From a checkpoint of a small mixture-of-experts model trained on Wikipedia: 15 layers, 5565 steps.
Below are experts of layer 8 (counted from 0) of a mixture-of-experts language model. Rows are named router (the router's row for the expert), down (a neuron's output weights, with its number) and show model dimensions 0-79. Each number is 128 + 24 x the weight over its row's rms, rounded and kept within 0 to 255. Numbers have three digits each.
After each expert's rows: a language model's description of what the expert responds to. This comes from a sample of Wikipedia text that the model never trained on.

# expert 18
router:123105166106125122114143152125121135165138123149073135172109118135121133104125109137078121105139110129115164148167139158118135103115077110127155139129119106090146147130090130116145125138132101102046135155118163149190093115146131163161135131
down0:147147112121104133126145157122163158140130123111117139113130117097128145175154157158139112116154101130091086116154149133113112149120136117111152128118161138117168166118112139098132127119107127145118086120147094169152107145138149103137127119
down1:161161117142126117132130131110089093121139114145123131145115116074087140125111142082088096144115145122121115139146129155112157107094101120121118090144113154138107185129153103153116119123086140107126085151151111144094091152144130135147116110
down2:133107145089105159134134165115128170141156124098108168143132120164143127103135122138112119101119141115106107151144147149130113108123150170131149163153139151127128121150147110146111116124128095099148148136138139109163161155101095182097116104
down3:091156105077088102141096175105118166109091123126127173107118101094100110112168103146096111125156118105088100110167135092137148151113115088134142103128099139125144094152131113141145125103107116145139071140129141080169120149137094138145100099
down4:111129128094136141166141117117106135148150132119151124105140155145123106144107109099127101168131113109119088143127143103098125066167114130171131127120122137149108105164135140127094133124133079122111160128166098125090091115159149144145142163
down5:105138179094150128136175147148132152175104115126118120154140129112106143144125137133171136134158132105130079111148062105130099145103123148107156141104145136134084140150087146170109160167114166104094149155108148169154131106118134135150147147
down6:146089124110150143120134086143143110124120076160111080110140163144077098145117118170067123112129123123129110182094091078129118128131111158081101169099103131111141167152142174110138147106108111146176114143124144115131124152114110136132169114
down7:105146108128143120074127129106128111116118147109116106122134114118153100118171127098163159171115141136137130154118152094146105137096127068101156157147144153140133160132140148123101127103136141128126106130088148107128174107096145125153103097
down8:132155126105120130134124131144131124089130136138135132100144127143161145125132164125136070146131093147140141127125101075178142144088188107109120144079119167120099137111103100129088107093114106131124104090156119127129164128130153140109067141
down9:154175172109141124125119143153119115137094103104136142177082163145167128106151114108097106098149075157119162154140182129167146112147075147140103137151109125087129142102150112137160108132167152129080179118094140161117112094123116148131125113
down10:102113117142144109134133127148129158153143145181142108142145133147112133134123169123126121110120131131113144116158141114115114110159129152114099128167139176118112140153176094151142146102116119135143159158164103102157137163181101155152136115
down11:139075161128132134117126179125129105126140160110193125134133135187155109077127109122184142111147140162152138141156111150114119135161150165158125115123091118114165105117144167136113138169108137142115125119110161147120129149154143139192119160
What it handles: Pronouns and personal names

# expert 24
router:107134153175112086106160137104159181156122110131115100121120148207158153086104099144133117089143123111130168174163126126138117092125115125127105128111116108131118146103117127113087106096126125104080127150123122107097125143110165096154176163
down0:134115124118115129161151106100144131122133127178098107120147142102077101109129123071142122128115117094134158071123102108099158148152094149137159147131088084134135098115106111116095105120125097145173164111146112142117152149133118144120092094
down1:156094111105149086119095130109119136097124127139151112153115153164074159131083116127129148087098116132146150188108145164152091121093178113147089112153123136144122130116107122095122085119150150105133160121116142132118151131183125119139123137
down2:158117137122144105166133127151134141098119092128132127116120127143120114120108127141110129124114140120091103104068218115141144128145094111164100153101141126108089126115138104149100091161110145134136115139147169125137114123137116123132112132
down3:113110082146128148169157142112120128162121085091121117111142162109125105140140167110118145130132118157100171129124156166189095134155096106135127136140145135120123157106112129170152119146140123132124076108106140120117148108126124126136068081
down4:101157079141140126104125099123132091135124137158118119142071144089104094130117115141140134108114147154122142135106108118122132086082149145124112119145161135113122098141126123102099179175107159135128154185127144131112189090109104107144144149
down5:086130157140156123140137142149169134097116143130147118128123130091134113139140143131109121109090084121136138165118114110193136125175131174119134130104119145128155151152137084140148119150178098166165089110103138104119115145119106149111172141
down6:126113078077142119109177126120098122155130125102135139146125097160130078067106112122074124142127132117124129197146192127164128150124124089145140113132138150154137168124125140107115137107100162171139091105157131104115112102142113126113111116
down7:132116090123118150137164092095136166110123171100096125110132119141139150145114125115146113167126108121113127088108128119098143126113103139077136124163105092172152117151105057141135153102132122144099144102109111168145142125154166106109156116
down8:114085112140125131064153124149134145164117121102139094150127137183113106142117136141125146132157144132156102138149142098068101113142118143132152115133143138128115145159133113154101132136149118125137141130092153138127064135140117113078105085
down9:143060118142103146087133132089045114112146103165148140113147193113137158176114123085096110165137153122104102098109153117128125120136091099148113118138100161142136112144117096142119134136127110124122123098115111117140119098144135133163103109
down10:113150079135114117120157168068138115149127162143105155118110107136185148146107120118173115125149123138136144150123111105121169132117129109147130150143090142117129123137192108118122158133148130139186125075148123147113114153134145134116108071
down11:126131156127127133160181110157152161177153110146174168088162103121097170151125084157124141148124161095102110123101100093143151128153127110187091148169093131142147150142117142131139143126125129123126124117118125129140128151109145180123112111
What it handles: Sentence ends, date digits

# expert 9
router:094132158108108153146108125145136131112096133106117125092098091192151126107122105136110088132141132139126155172191088167132111149086138094128092132120095047104128133122112136125147127107120088111120131134127117116143125101109082117139103119
down0:147147136135131130151071133117095141109120132077157112164140136165108131161161108132099127116108151121129128128120102106157099163122139175136183131148158131149149144124116113107125102120164117125128116099119151183112136136135063187114152157
down1:129157145099123155115121104126103109127129125135098107118158124123138136120156173086126098129135126133134114112132105139109150118137103124172054199176104096144116124109108095122104112124153161105140139160102171097162145149120124120067142076
down2:096104136134137131105129088120141137178109113093080113057121108063149126109117142084152118183167130129153152114138142107147152143101181153113101136113145034157136122128132140183176109131125154134134127112127154141117100135103125115133137122
down3:111167115101116117134150145154108139092135158111099090122113150142114100130189107120107114133112138121121097159102151151109162135134127108157110084104117127110144090166127109128111115165120123105142149143200182140130090153121135147133139101
down4:141135118104096142129166137101137103133093088134131118167122125144136114085100148147099089137130131117121130134141065121153094173182155080101123079151116116103129109121156154138141125141167112097143099160141133118146154075194129132130138150
down5:129098126156138134165126103127109168105156174146133147102085113123161142115107143094164159121135140128143161121108138142134123145133193102113128132088161108137138154154114127168121132156128140135168120126152135123156128142125087071122112121
down6:139111127143145143096144109130146114119151123129108092112159091146100093131118112129164106140110151117154120132146097040085150147094117127129143125163139073112123128127095150125091095136104099128091143123133089137121105156075175156140136163
down7:089121104165093131183104139136159111114116105115120132114098125086109155133060099105103132146099076156123126156101114158126124147176112127184129131138100128141166144124134155118088138113137113119139133136120130128108106179165123123071149162
down8:114141131147161150144119107119121110129119135139103178119124154081137169100191097138141136123134134099138131155163077095132181197125081125128134121130131127153121133159120134143134103114156120143130110121109072189103154132127112143122125146
down9:100114133118133098108084153112125097128133119155167136109127140119124115136093141150159106163094082119124078128093124133126109119102150127146129088145135115180148120106142114098136179126165124100094125132101118083098121181132127145119147075
down10:160133146138155154163152158119122113154121173110154113112115175104114115123135138165149105113120086126121154129169152086170153098136139109149139153173115121086164128161112169106124134097106092089130132137118109112133132150133130116137104138
down11:122150115104121148116123114121126098161140124184087144107140148154105162163121112106081121159091101082098116164147110137105095081156102153134118104105153155159103123171097172108119148142112117141118142104134106124116146106134139168149106132
What it handles: Sports stats, table numbers

# expert 12
router:170138120115120069109094148154140135155118093150138162152173120177133121095137103137089115125113129103083166175159112145132158139099099112155136139158160103109135101152123137120150087128150134106123142131102138144121120098137135152152096127
down0:132141121121096142126130171127119130153106091164154112161100129100141108099094088144081128122152136146112145111135089138100082142165134120141128149159087154147138106140126146158123139127114119108146128149108103124106122103125138185168127103
down1:139156131125124122170124111117166063111136144152144145139114161111114123149160154084140140159125156130123126124129152160104131110110160132128137158165123146073108134136120114129155105111133125127143118155179130130151188096127123125133165146
down2:126158151132121137128195104151146146153118100106179188152161135103114148128149141144104139164146126098136093092168140127128102081120191131184140108133113138144140145122132146128113112124125111167126127145133101107088142110152162156098131110
down3:142162149106098103116135110102138112144097112151122122113110126121122110159156155151080157159126142139135098125118138167133089141144111130138115151150158114125162123128139114115122163122160147134141136100146128135100160143152093147134105129
down4:148162119083140135123142091161095154112141121099131125136103155139094119129067124126087071137094166163130106120163122136161133150161136094155143121142132151078149095137131181108075109112112142105146103088122146127127134132137164121150145127
down5:077120147113141095164159087120168139110151160136159067148129141161166136125101112111143085143111140117144170124138101108130137119170164142126121071159112120147119130123121117170128153129121133118134125124133121127121146111164124156148131151
down6:112154116179107160061134138124152152134121145110112140122162093121141139124062114131122130129123131133132110139165136153077088143153124131116165089135085081079130142108158128091096151162107155102140150114112125092158114162133148158139115106
down7:128165126165116123120123151129121128190112143135130159126154144154149157145175110061119139111165126157097139140115099154137170142128134145150058128166133176133119134129126150133119117132137161150191139102139161126132157156130119149136107093
down8:147119139175150089130163133142093128123103128170119167145145134119148130093116115131129146134111140108137163142156146162118124115085165085148134125116139117163116119117128089095181151120135075126095144131140110130124108119127114163112094079
down9:141126145166093066141066117150164119156169081116108134124122113091171138149137134096151128190126146141144123111113154128150136101074132114136120145099137120137142143154117084135130112106119108142145155106145139153112210131082154133129122099
down10:165143148156112128140114122145132115161163122135180121089165146114138146126102119131157133124102152127169136170147100100133125125103129139148153123137079153167110094117149141096139156096107137121123154158136122120142137163168123136105122172
down11:118168144122135118087126182123095100110174108099143163100139122109155115131148155099133139129096156155166129119128128158156148134113150127140132119135124152129177092133111154115115133167149149111096125159110132177106154095133214118094089144
What it handles: Capitalized word starts

# expert 7
router:153148122132125139109150133110093148130161142143101100135115148107130129099098093150156097099111153143091167112151102137060137106122142150098131060121099141088150134129120184125111144131116154099134158109111133120191170117105109120154136130
down0:096103127135149139098142119125111138115122141127087124080125127092121125102119099163152152163134155096151172137071158151120149096112110103097136115136157180152174177117116165120146115161140132108147136147112147121144173153131161071122116125
down1:151123099178172125170158105153146163118139125156135100175078172111109110093102122152099076155130105081136120131117169107108129152127124074125114129118127113134151156141132097121153134112133121109085140088127138096121143138147149095160112095
down2:094111128136128130118106117123157130154090148107090102133124158113137123145127132149146137132118093100130127149131084157111103141146196153159153066133161118171098144145118142157151113136169137140130144119112086131099180110141123140139166131
down3:146142115101107088129104121117085157105149166134128122104143131125074054130138168115154123152135139153116106118106145116121137111177124128127129131094132142129161138132116196143191093106127131138120089101127156125157061117137111127155131153
down4:119131128105154120108132130086121153159140100131138135107126145152170141119138093104102118132166102124142088120156112091151120092124094146129085120113131121119138140104197115122162095136144142143171183088132171130177086140119129113143151145
down5:040114119124104146163156117136104102136154103150157140127132146087127136126111103081141141128137131102100102091119121077124116148129080132130103085146118146120156104135156152127116162117083124100165135100130146111180175124130117143141154126
down6:137139124122164119120122142152113142088126132116116114116112113117114128154147149105123137138125119077064125139125112162123114153106084138101103142156103121134106120177156143148119126141181168110119160100161127173111090113096170121110144118
down7:175090129164119129099115123097084145081101122133182164166110117136132082169128118121139126158127086105098096144189142093116147125114113137068123144084112109078114134131144172120120100155111129128148147119138166132119108142160119088154125109
down8:126098144116122082131114156123105150067085106121066137128121116133120106100160143090135129132146117166100129110128100139126151088131115136115102149086076166084130125146113148138084107118091152098111162115130119096112113144125098136128166099
down9:142105128119134145128130100134129147095136104171129087131140078141131125160140118113105165114147084143142135126139100117143094147099145143164113137145114144130071127082082136108140146142158129135122077113140157146097114115116115072121121170
down10:135087113146101104154168107124106142118154150151132093118096108148152181175073145124147132114135082095146131130102132160118093079070096123106106098085145144121144124142200130131101133112116166166094124133103137108098122155159121136137129130
down11:153096136152130162106123124154149162100119121097137125156120160134141129134129137168079168139132082159102149099169113153164138117142131126084126119156129121102099094108164123113173133151104168133111087148141173152141125111159152111112140086
What it handles: Function words in prose

# expert 22
router:132134156141151118120149125136160130163161116131151119122158119171137126111112108168122129118147153077075137196140110122137144092072091097154109126123117133142184129126106162126155123081167137123136122115139101139134098120137130195150131121
down0:127163171141127155145151121157139114123120090142102110112132131140114137142089150129117170104168170161125100095130128094063142123059122141110092098145144158120102103078172143111117119089128070133118130119125129132147101107111130158091124115
down1:121127154148125154169138138126151126166084170098164111166102101113175154182130136161168127169105129136149125123131137152154132134095196098141138118099130130111101165126119137161140142146125102109142116120109151097151177109142126121133116128
down2:105128094132162126140137125096170129143127132121134139144105087153122171144120124177112097144129136163124077151131096109134162127127112127090139108141093122125128150104119129106176113067129149175136146138136089120179128144129128158156118136
down3:113112083104164102100132127095129162136154115096107106094110112122107133112111091139101099164139096138121136135125143150092113098146145177134157099134084140157124123106157124157114150106138130181139108100100087098129126147149127113121097107
down4:126129143139138117185160112122136134177174142125119087136135129122145126122100127102119082147125155130148185143138133167145149159129149123149141110147114128136101118100103117135117132073130120128099137103148157114146119138155087155138140128
down5:133138134133148124117156150129162140127187122094132103121174134151104113122189092120132132162111100108146147094103124131134154098147098124127147152166126113119141103140126138105127161116123103140170137093156140138117149181080171142100152147
down6:114149163136150132132127099099164148089121120139131150143116155108125124166123130135131113117133110130192135082132097085085110142125140146168176100094136076131110114104113173133165127130140142117108151108163137128134093136095102133098150132
down7:133121092108123115143155129189128107137101180095136140102137116126155177145125142125141137082115160119147132153139150119127128135071157137110161104107106150127138117073127100127154095132152152191122124124140137114157129087116084137156174107
down8:116135133121138128132128116142138132148090131112131142121160145141116113107136099145108103107147080166153100146120104138146163108144125110176140159116114179143168137098126109117069145117099175129134143099112113110118097156097104162097132118
down9:127154100136151161128091086147124133150110130079134129131133128138108098083126098100123097086086135104109124193131097153165148129129119137130148161124135157105125138085087137110131101119099177097144142145096106093124131097141179143158153147
down10:113160125117157103109132180142136161139125124159126109110099136144104118126117119144129113131135120166141135116128091117062103129088150161095140130145101122155126124106119158106123114156120156141117113096159164114144149127129113133166138112
down11:118092085153138126134125151097098107141148138112079120138132149118125116122095132111171076083166169129127081127083093122088131119110121137066159140154123122141134116183111159164111117144129115102148104111121132121146164105138141148121111133
What it handles: Capital letter pieces

# expert 25
router:151137158153137116097168114128157161143148115131109096178131128170161122110152095139131132113101108055121131180125107097091126090083116133130103144121111120140130134134070153133109112132155155101138122106111183146145143116129116120146125165
down0:126140166132117092108102108124125147088087068157103109096123141100109068168127115053109156142145121123139219124124153116132164138155162124147117106140137140149122102151108107163116150136122159118115138135130167106148120102120130143103118145
down1:110110143114104156143112108130123120161167120148135174118183136109115078121124126114112119133109168114125143111091115124135146141096087110112109109132120124145118154133150142157113147151089147117120166176126121103157174151110122129094161111
down2:111095112120162108133111136107117110120161127140125161129113085126108143131142126115118156133154107123129121130132079162131132124103064091120117143112067121107086152088130133158130112083133139091093157117108140087158109125107119179131132124
down3:126138134151103112133090112133127154126118153141128151075141162103157122129107181096157152093136111100160090149103111097116147157134127132131105168098120140112113146146108108154141091115141139131105148115096075157126123122152108092094125079
down4:115164121103165133132133128131103172139152130182169136109134140088131095070086123119149113137114128134152129135158078147074118118133112172135098084114180090111102105066143146126135124123143111132120123136078115125138137084145107142139109136
down5:090138106153134117096167149130159109159141116090143142177122146165090091115127140165110132062101151154088143126118097101148122115165105070086160126138120180118154120133113144111123130131160178127156101157121133138150147108089129115105117130
down6:139132113130158139145173155152139091088136181143141148118105087112110210132114125115147176155124136142154132156108156140136110166153127137109131136141120080117128134138148103090146120141121109150127126102107106136099158120138119104160133150
down7:168133134098115177125117137111133158109143136130147100089107155138116151145151106159134125108096137141094109138153130201158090132112148115150105098124133150193148145166116114072148141116151106130125100134145130119090092126149116106114142134
down8:144154134153147152137173115114064144132147123113103149103139102145097171146117169126155117125140137147102161141153148096089123145137117145142060108075104123119167138148135144131103108155139099106140131171139131131096105129134108124128128116
down9:142131144141138135137184145105107121140096139152084156107140097111151113135139112131143141149105123163132133112132140159136079104085182123120105133168119111122129141067115130096142133122119108145116121121167136106127166110146133135176132090
down10:171126127171096129141080112162124114077100107129140129097125132156146137106146151119132125148134110117132141147134128134129157138093189152124129128128080123140104089130111111133090101157125124150084116109175093137106063144139131127094174148
down11:150141116085110150131149114116111130098132109078127145108136068108146127135096110145203130115140123125146143134173104094122132114116157100161141125125162143152100124132160148113106128128125098134127114124150151108154138141140108098128163139
What it handles: Clause boundaries and verbs

# expert 2
router:098123135101103130139142130142117172149148126135147135114106162130103110117132056147106119123123132124129170138145082172133114107101090151132137107111145113118166077139133149089124135118143136117145150174137152122170186099111155112116118117
down0:113155159119107095133114097114147112094151118137122065119152079180156158159116119113117143145129099104131138126136136124119116115085155118141169153138126151158151117124123181133127146136124113147115107137112064090124105128130130126106154114
down1:121114112147144149126143144120139129125142141137118141111102126093106171092124125147167141119117133117132089167125163124093096101149183110134116095116128139122154180158129149144095108093133121111155119112095085075144154153125124163131101125
down2:131153158118108140129107108152112134114118129155126137110171095110123112182111144143140165120144172106109139127116137127110140156134104147113093093130148088154061118126130135139134138103156103107163127095102132112150115087160126080132163123
down3:116136133155160100110142095140140132128154124136092122135101168119113188088092151154174162110144146121118116123116119166165116086120117119115161119138147116123130162122113115120136127142085129145180136078123085129110073161111129129148117147
down4:153114150116116154127126112118155159162136148100119131111114134172122158168138135108090124134140109113142151093135107131160150145146148158145153129155151122115106093112085152120105156133140133160146112106144118132121018133137134151163164117
down5:105132119115114107078123136123091107153129114164162127126138132126123117154123108125094116119168149156163114099113187082116138154107125142081117163143129167135139138110170116124117119136135121156159084163128082145149164116150129139137123131
down6:095159113104099182140175108113144134170153142119102104115110146128114146116140155129160154125094122120150145114132126119132099145122077107115150145123147122155102126119149116126119132121145083114195114119130100096122148097106179106155162142
down7:167072128142110113146173098123134114080121113118150103135123117109104153151133161132117125160136092083127155156149149118114124118090097137143167101133117109093071169153139158154129118117145126109100150119132105138091094119134130144103110155
down8:136106089134114135119112090131131109131131144139118108126127110071119106110121103141113124147099170127106112111140110131137141114091126121133170136172146126157131145126098098101114111115143176121150143161136164106145201108123182141129118124
down9:124154127103126114159120115153132138164085138139120187120127165148152110140134142111170135072147127132093090135134149150089128133115105152151145107150146166105130081155144136114130147126116089145118114150112110131142133144152160104152145122
down10:120140119129110094118167142165101098131159140107126158108123130090106098080101115143132144147115132119109138118134132127066124154154113097103131129157125128178153136146142134111138144120122112149117166135123130144138076114140111109101145071
down11:107135106140136084164138120130118121122088142129137130109147149095125132095147113163154128169082151094106111128091120135098113142159142095101108162149127112183143174093135109123124126140099148130147148112107098101129180122163111193117112113
What it handles: Function words, sentence starts

# expert 5
router:142148140131129119115109143105109136123101102101107137144135165159175136087122118117065125081151121143103174163167133125129146140120059109151138132142139119065130154128107125119143101099121115116069111111119127172127107079106128098156146121
down0:149143138124115132127114128131115132142119151086131125140131107153122054162149109152107149148115140132125193166174143130126127125085146076094152123102096148137083174115125120167131105109107116171131118152164137110118171120142126121089111146
down1:141107133153124143091164113149139110146145108107137074148139140079094129133106126137144137120139150091109164120085132121152087147147119149132121143134161118176133088094154129118150106136110152089127111157096132137140142151125118158122147181
down2:113143132138144134121173134134121120112164135124155120118150145121123158133118132127133088098082145159135154115083087123150112065132132140154132101139129094142099129110173159122110077090167157097109156113122137102167150134099170137103151185
down3:086109114133113157136127137124152136129128134141149090114159151133096108131090160154103128127116188111183114170114106124078103126126159081103109129138138095125124107117154113062102154146078122137178128134128091145117157096139127124134164158
down4:135128135124087100122121122138140074104167084114112083146138132104141128124131160118132174141113126105127116160110097113147145183133099145124103123109133135115090156131080136123174108142060115064093148118145117131107073157105096151091139116
down5:153126151134131150098156131114107103127112147157077153125122121129159131173109167078149108133125138160148176164124156119140140146110123148130113103139102152137128167114142116131093162128122157129068167112132134102127137104120158116076119137
down6:142110105148129126153154074139125151102132088134090146151142146162112068116135094130084132103158138102128142115148147109121142129170103167127111131153140123134151104120133078124087109105080110117090133100110096113121055138153088157150156146
down7:106142143150089121108136080147178151080155130120111142113121100109163157120144158119145154108123117108131132136087127156163109100107184142097119141072087089110103106089111130126160111173133155137115134136138168121099090136057117123124119103
down8:129104121130123107169118101115124141149136159153130150140089139132148123119127130112111110118114136135129097131120113092143151129132093152178128149121135096106133133132120114113118113116153133114111129137078114147105066174148114143141187096
down9:147125107126135120143110103165104155113135131145097147171153102115160146141096156081123122116117155089154111146112106104092175089145125105140146120117148119155180102129118117123145140128109134075097145169134110125123142152139083142155104089
down10:139116098116118131145181132091137115134135151150121113136174114159168102131148140125140147115100127101141128138100125146149105117163149150127137105154132149136145108124111115112128114130160105156126120117195154118145128071096119138109161142
down11:132066117104100078154118136108131125148159096122152112126129164116131122103106130122123111125111148163113137087091122076130149162170084119132137099130128116151144128122119103088120081121106092091073093135115133111164131147134118148135108095
What it handles: Name word pieces

# expert 28
router:126131173119178143099121135174044145124152082170107115116112119180113126108151116172129140139154125095148152159109103116125131111119124109113099124115111071172160130095095177140142114122121115110103155130099085163132168098123068115141140103
down0:083101110128122141112061144130143130157119096108166125149153141171143138157138094155144115142117153107137141146177130073134113143108131111134143134156120153165182105131135162102167153164148118128142077144163096127107143108117173152076138144
down1:099118110111139117118129139146147109147157145120136166085130107139132164094141091139096147117118139085118117130145126099115131128100093145120134096156103138127141127149120100138096116091094136130125181120089073186092132164131076091141082128
down2:114134102140111119150165098134114104099154107151108148113081105072137048114138141118084121148144126140148156130141139100097143107135161138133155124145155116155129140122119150124117162146150145098123127116106125102078146100121134144162090123
down3:123107092157118166125125089134109151148141143125093133119123134161107157122143117138128170097146130124118097163152083129098155133126147153144114101158086069158159136101096128152114083117157143132143121118155126112124144122130065177116141128
down4:111122119098121090120121095097108086162132130129083120104078094119126121156128101132169115113101120126145100111116179127144125122129139145150160156120124151120105112145125164162109163118196134155160128133120134091143160109109149133153138124
down5:126115142093155162161088086094121147128127130114123142165142138128127207162122102175167133132143156117137129137070117089113114164121114183095129135135086106162122096108171133117154096134076134105119131081124142144149104118165083129145148113
down6:126102055133121163156124142150135102106124119135108108138145101139103104143154083139169139116126151116121158130078154141156129143137114126120141066165106112155134168131125137113103149105153136122125113174089145157167145096162145136117158137
down7:121150140124080154180127131116124135157135102158122132087170155118091111161108128135074135131124147132127114139097149159162140153128065122120113122121119136114177117148141103100114093095094139123131151098126077167116116118146118113150131146
down8:127128109180112128135180126121095157147117114123113111134104102156102090161126120101134127125089112117108162149151087154092140105132141155127160143154117166102114134156075170174148143088118140102098117115122182106131084126093131178090152118
down9:101115123125148143116094144095180120119113168110138115177149101151138110151132180088130152142103123101127107169126148143168163158122107129116105106143125113090096118119109164126145137139125106108144138112123147067113095142104117152136186138
down10:136101122121127096158120144123110069079136151084166129132160114135088109132105103081119147101072106131151176170129113133162110125099117123108105127134164171100106111129110090117146172162153138107136141139130109112148118163148144117138163173
down11:117134121114143121077139121080120151103134133168111162121108162116151109147148118143130124135151120140116132120128146106111136118124103140114122121120140129151110100098139091104124192150108122167152106112174151160076129142129136115137136177
What it handles: Numbers, units and symbols

# expert 16
router:129151120140159111077134128127118124144116161125143121156172144185106144148114095167124129145115159098084122114095104095101118060073072137151129122128112125127159109134090123100181099112147124136163095126133144113165117110166099139137139130
down0:149076155134109153128133145145143140109136124131129156129140155078097129152127088113168138104151100120125143129104103138156126131093138173140185114117111127091121115112116118154118117145149092121104111160116147102143103107109090126192100110
down1:111143144136115128158127124125108113170117135124161129115105137121143133149160147112076167110147133105097133101161132165179139097083117126146144121142125184112148079131184160175103131117138141109140128160062115144166094150112144138118117106
down2:149159138174113105144147140153110104127127143127141108115114127114149130155094096104159156159097109143143123133116116127129124175130162123116089159124164133121090168151068182194150074148190080098100129154099142132112110136130128139141160179
down3:149138144188124115089107120137107117104133111084147129101125105137155128115170136127130159164114121102137162156142163133143149152135137106150152143138137133115141154118135153164136113156109154131131104133097171123137107117124115123138153120
down4:146108152109138137122083149151106106116112130145115118139142133073082122130164091108103145102133095139119074144116117089160168124150138094115127167160063124131166155120131108130114106119120150146124161098119109121145129163176117134112119104
down5:091141136080129171089134137162123124194132105107154124121129116150129152130136200124134144076137161152141147139124090158140095140095149150111062131136160145100089106178137115158131147111155155134111143108159127076103136108144124181098107077
down6:157139115183135108133120138137130139157142097116162131112121116107110087129093175139109102133134158139129120153147122139108146121109166164123103121155097117114138136104100104092104140099129100131146121110100075069135087140118130107161091118
down7:131103113120150117097140145109137144127120165139124113130095141093097162131109166135142108123139122109118103108155106111125144114089080104147130108148138135123130135147115143139137117127160068170182107165110082098159145214126124107172094146
down8:128175104104142119108118120126122081103087140115165151095158173105171100077116131140116128138147142145145108172126140105115116114129152125137112145108128114108148104137171067143118106156118156148120109097086116095193132105125126128122166151
down9:118107095129163092103113094101122110144156090114148101151113111142128096105165132138087148135134134115152146155117100147101114124135167162115144100120166118114133140142122136171136122101145075125130152144142126132086153111107125117102095105
down10:135174097086126118136108118131147130119151127111142155171138120119075126156123103123117126093134085100119089139110141069117161118104131137134126077123110103143103162156124165096115148156146141113112166158135138134109103141099130130113099113
down11:134160170130120118137163087088179125097121076117138144125117105125135123098144117153091150120130112109117103120138140132127104135132133130131115091117139158115153152103145153172105103167138150120101111109130153149117130138100115163095131129
What it handles: List and line breaks

# expert 21
router:177125149114214121092134090118107170131133107121123088152139152144138144169079112119163100116120117126142174181132079147096104150105159138120120156106132090139108120116106166103132153132170164126131137113134116120164150124103131108150142165
down0:118122125071106091174107149128149135151129129131137077079136121109154149210119125146153160130095111107152109171117117088102118113137086070090142083117105123139137137105144098099131126109109090136130119106144121135140130139140135152163136138
down1:143142151152121145137103129120107098102106155121117147120087123117158168125123111120122164169096107135113125120129117123168103149120134113159109158139165119150152129172076123116145158094142100154112131096122120117107123111122173123139150148
down2:126095102163121108120063091130092172142140143144131146146087123106180110124133180129139121138133171165160134108100122131123113091125143110069134100167137102138103148104127138122112125115110127116124135120132127143111185109099151116135130126
down3:129138108124117087110124108083166144134141145101147155109154125154144134128123137169120093123109094155122122122129093142164119092129163117122146155113129128156128044126127128126139104154122100174150104107138125130159137132206140118157121118
down4:127170130115105159139167138117130134114143147120125150141137083125157117064115133165138119111127135137108117109172118122139093120126115144108111178137175093142097129137177159098148134113144143116132161115116127135096070141142136098115114075
down5:130132151113141143124166152176135164123126148083153129158128173156103135114135111131093098101126136116115120128125130150148118105146094129139111154134146125122150070096162121094123125115138128112153138124144162132147124088122143142140127132
down6:111112137171100094156113128125142108177116136137112078145132154163139117142184108118143103123154139139140139133138083139088126131120103169156128107108078175155110127103091117129172118115094152115152114082153139108124107162153126143134126113
down7:134117110130136133147147122166092170136154157130126110155131153158129125132146162151146133155114107123096155123102072140158166147139136151124132141117157118097156151127057147146121132100122103164157155109139106114127107129093106086145149113
down8:111115111150179091157093128133104087115133119140137139085175115131115135099135128108095111160138150129121116141133127123093137126117109097069111122144166136146129151130190143097094085136113107120114092095108132156170176132119149141132149147
down9:134114201133149142151107071107157106163140142114116109130148157159157142128119141091119170142124141126097111175114126137115134155098152138156088118163145118152114140146096154174106093115170143141104121143124139120119119094112108183113128127
down10:132149133163129128175120149119123126146147198114103129120143137108131188123077166145121103164121145130130110137130077114069101118152075120112159121101115139128128161139133145157148166108110139139143147104144111110185118112092108109110140074
down11:108167141139143139104128123136126073124139095090162157088163148150116146123103099171146096146128145107115092105109129131132119159127121115113117135122147137170123130121166129118106141103120119156163130139095074126145145159139124115097155083
What it handles: Year ends, clause words